config.yaml
n_layer: 9
d_model: 128
n_experts: 256
experts_per_token: 8
d_expert: 32
d_shared_expert: 0
activation: "geglu"
moe_layers: [0, 1, 2, 3, 4, 5, 6, 7, 8]
router_score: "sigmoid"
normalize_top_k: false
routed_scale: 0.25
balance_loss: 0.00868
balance_bias: false
init_std_router: 0.0217
lr_router: 0.00119
vocab_size: 2048
norm: "rmsnorm"
norm_eps: 1e-05
tie_embeddings: true
optimizer: "muon_variant"
lr: 0.002
beta1: 0.9
grad_clip: 2.0
batch_tokens: 32768
seq_len: 1024
train_tokens: 277800000
steps: 8478
dataset: "wikipedia_en"
Below are experts of layer 3 (counted from 0) of a mixture-of-experts language model. Rows are named router (the router's row for the expert) and show model dimensions 0-127. Each number is 50 + 10 x the weight over its row's rms, rounded and kept within 0 to 99.
Before each expert's rows: "comes after" lists some tokens at least twice as common just before its tokens as in all text; "comes before" lists some tokens at least twice as common just after its tokens as in all text. This comes from a sample of Wikipedia text that the model never trained on. Tokens count by the router's weight.

# expert 30
comes after: " ", " re", " a", " the", " con", "fe"
comes before: "s", "ed", "ct", "cur", "ive", "d"
router:64 50 35 57 67 67 34 54 73 54 52 64 61 65 47 48 46 57 63 57 73 50 55 59 42 55 51 48 46 31 53 56 54 48 46 31 58 74 47 55 63 65 52 46 59 37 53 56 48 32 58 64 49 47 63 65 50 51 49 47 56 43 48 44 41 56 53 41 30 40 52 50 54 47 69 57 45 44 66 51 47 60 51 42 50 59 48 71 40 51 34 49 43 44 55 45 50 46 51 43 47 34 64 54 47 56 51 46 72 50 57 61 61 59 31 49 63 35 61 54 44 46 61 43 35 34 43 65

# expert 52
comes after: " S", "|", "S", "-", "A", " 1"
comes before: " |", "re", " 19", "ence", ":", "ent"
router:55 56 38 55 57 69 32 53 69 46 53 59 63 49 45 43 50 37 55 77 51 58 67 49 51 54 59 53 27 55 47 54 46 62 39 57 54 41 47 24 67 50 48 67 66 60 54 50 59 36 59 80 47 49 60 54 47 71 45 57 58 57 58 43 48 45 62 32 56 40 74 34 50 48 63 50 47 54 56 33 57 46 56 43 53 48 45 62 43 47 52 35 39 43 64 51 53 44 35 46 48 45 52 47 64 65 57 47 36 42 46 48 58 48 42 67 63 46 50 50 40 55 38 46 55 45 49 50

# expert 244
comes after: "ed", "s", "ing", "ated", "es", "ation"
comes before: " the", " a", " 19", " his", " 18", " an"
router:59 61 47 69 71 59 35 57 59 43 39 62 57 58 62 43 50 47 58 54 53 50 66 33 47 62 54 32 54 57 45 48 62 48 55 36 53 43 71 54 55 42 56 47 53 28 44 49 81 54 60 58 65 53 49 53 45 47 38 44 54 38 42 51 41 57 60 50 53 57 63 51 47 47 67 58 48 41 71 41 57 61 63 56 53 54 39 50 26 78 37 48 55 56 45 54 46 52 45 61 54 35 55 41 57 51 50 20 58 42 44 39 50 57 43 56 39 53 44 48 54 56 61 45 55 43 46 66

# expert 248
comes after: "e", "t", "ne", "min", "th", "li"
comes before: " to", " by", " in", "ic", " with", " on"
router:38 59 46 67 53 56 38 39 48 52 46 63 56 65 49 49 46 46 51 42 43 42 49 46 49 64 52 19 52 48 49 49 52 51 58 34 46 54 63 62 68 62 32 33 57 48 34 56 67 44 51 57 47 50 64 74 41 63 39 52 53 56 60 59 65 49 51 34 27 51 63 40 48 49 42 66 48 52 66 51 37 52 53 46 39 60 35 47 47 44 38 40 55 50 40 44 67 48 47 61 37 54 52 50 53 53 39 39 43 36 42 48 36 72 50 56 65 55 49 32 47 69 55 48 63 35 57 45

# expert 114
comes after: "ed", "s", ",", "ated", "ing", " based"
comes before: " the", " a", " 19", " his", " 18", " an"
router:63 55 48 66 65 49 41 55 56 43 53 60 66 55 71 58 54 47 62 48 52 43 59 40 48 48 54 40 60 57 58 42 62 42 46 33 49 36 62 47 49 54 59 31 58 30 41 61 89 50 58 49 50 58 56 60 46 51 50 59 57 49 48 60 49 45 64 48 36 61 56 51 48 47 68 58 46 42 67 50 68 58 59 45 53 61 30 58 45 81 41 59 37 51 49 52 49 58 60 52 48 36 52 35 70 49 54 42 39 37 49 49 46 60 47 53 38 51 45 48 55 60 55 40 56 36 40 66

# expert 33
comes after: "s", "ed", "ation", "ing", "o", "ity"
comes before: " the", " 19", "f", " a", "c", " 18"
router:73 58 68 71 54 56 47 45 51 48 53 59 50 73 56 39 43 54 59 51 44 48 56 37 52 64 55 32 57 51 43 71 57 35 35 40 52 50 35 62 49 43 55 32 63 45 34 57 70 51 54 50 50 55 50 54 57 45 46 41 41 56 43 57 66 58 71 53 54 49 60 47 54 50 62 72 52 34 58 57 68 63 54 49 54 69 40 57 33 67 47 48 34 47 59 38 37 52 44 53 55 52 55 32 51 58 47 41 63 41 48 51 63 66 41 68 46 59 49 37 54 51 59 48 50 44 38 59

# expert 36
comes after: " 19", " 18", " ", "20", " (19", "."
comes before: " |", ")", ".", ",", "–", "°"
router:55 52 52 66 51 52 43 50 54 65 59 61 40 67 53 55 51 46 58 65 69 56 50 53 42 51 55 51 39 46 38 52 49 48 50 35 40 55 60 30 50 63 54 21 69 51 44 65 56 51 47 59 59 47 67 51 38 48 46 47 39 47 49 51 44 35 54 46 41 43 68 47 33 53 43 47 61 54 52 49 72 65 33 27 36 45 37 56 44 54 38 21 36 51 67 57 42 47 50 53 44 43 38 44 49 55 48 31 38 44 46 56 48 46 51 67 49 51 49 39 47 62 37 60 71 36 54 51

# expert 11
comes after: " the", " a", " his", " was", " first", " their"
comes before: " of", "s", "ed", ".", " in", ","
router:59 45 52 59 53 55 36 47 55 51 46 71 56 61 53 45 57 46 87 45 50 44 44 48 57 69 66 55 54 38 41 57 51 66 53 48 59 51 52 39 63 62 51 45 62 45 48 39 59 39 67 60 57 56 49 65 48 59 39 42 49 61 37 45 56 46 57 58 28 54 52 57 53 42 50 46 46 40 59 43 74 64 55 39 59 63 65 66 50 54 51 42 46 68 46 63 31 51 58 61 45 41 45 49 43 51 56 50 54 41 51 63 51 76 29 62 55 39 35 51 41 50 44 66 61 42 54 60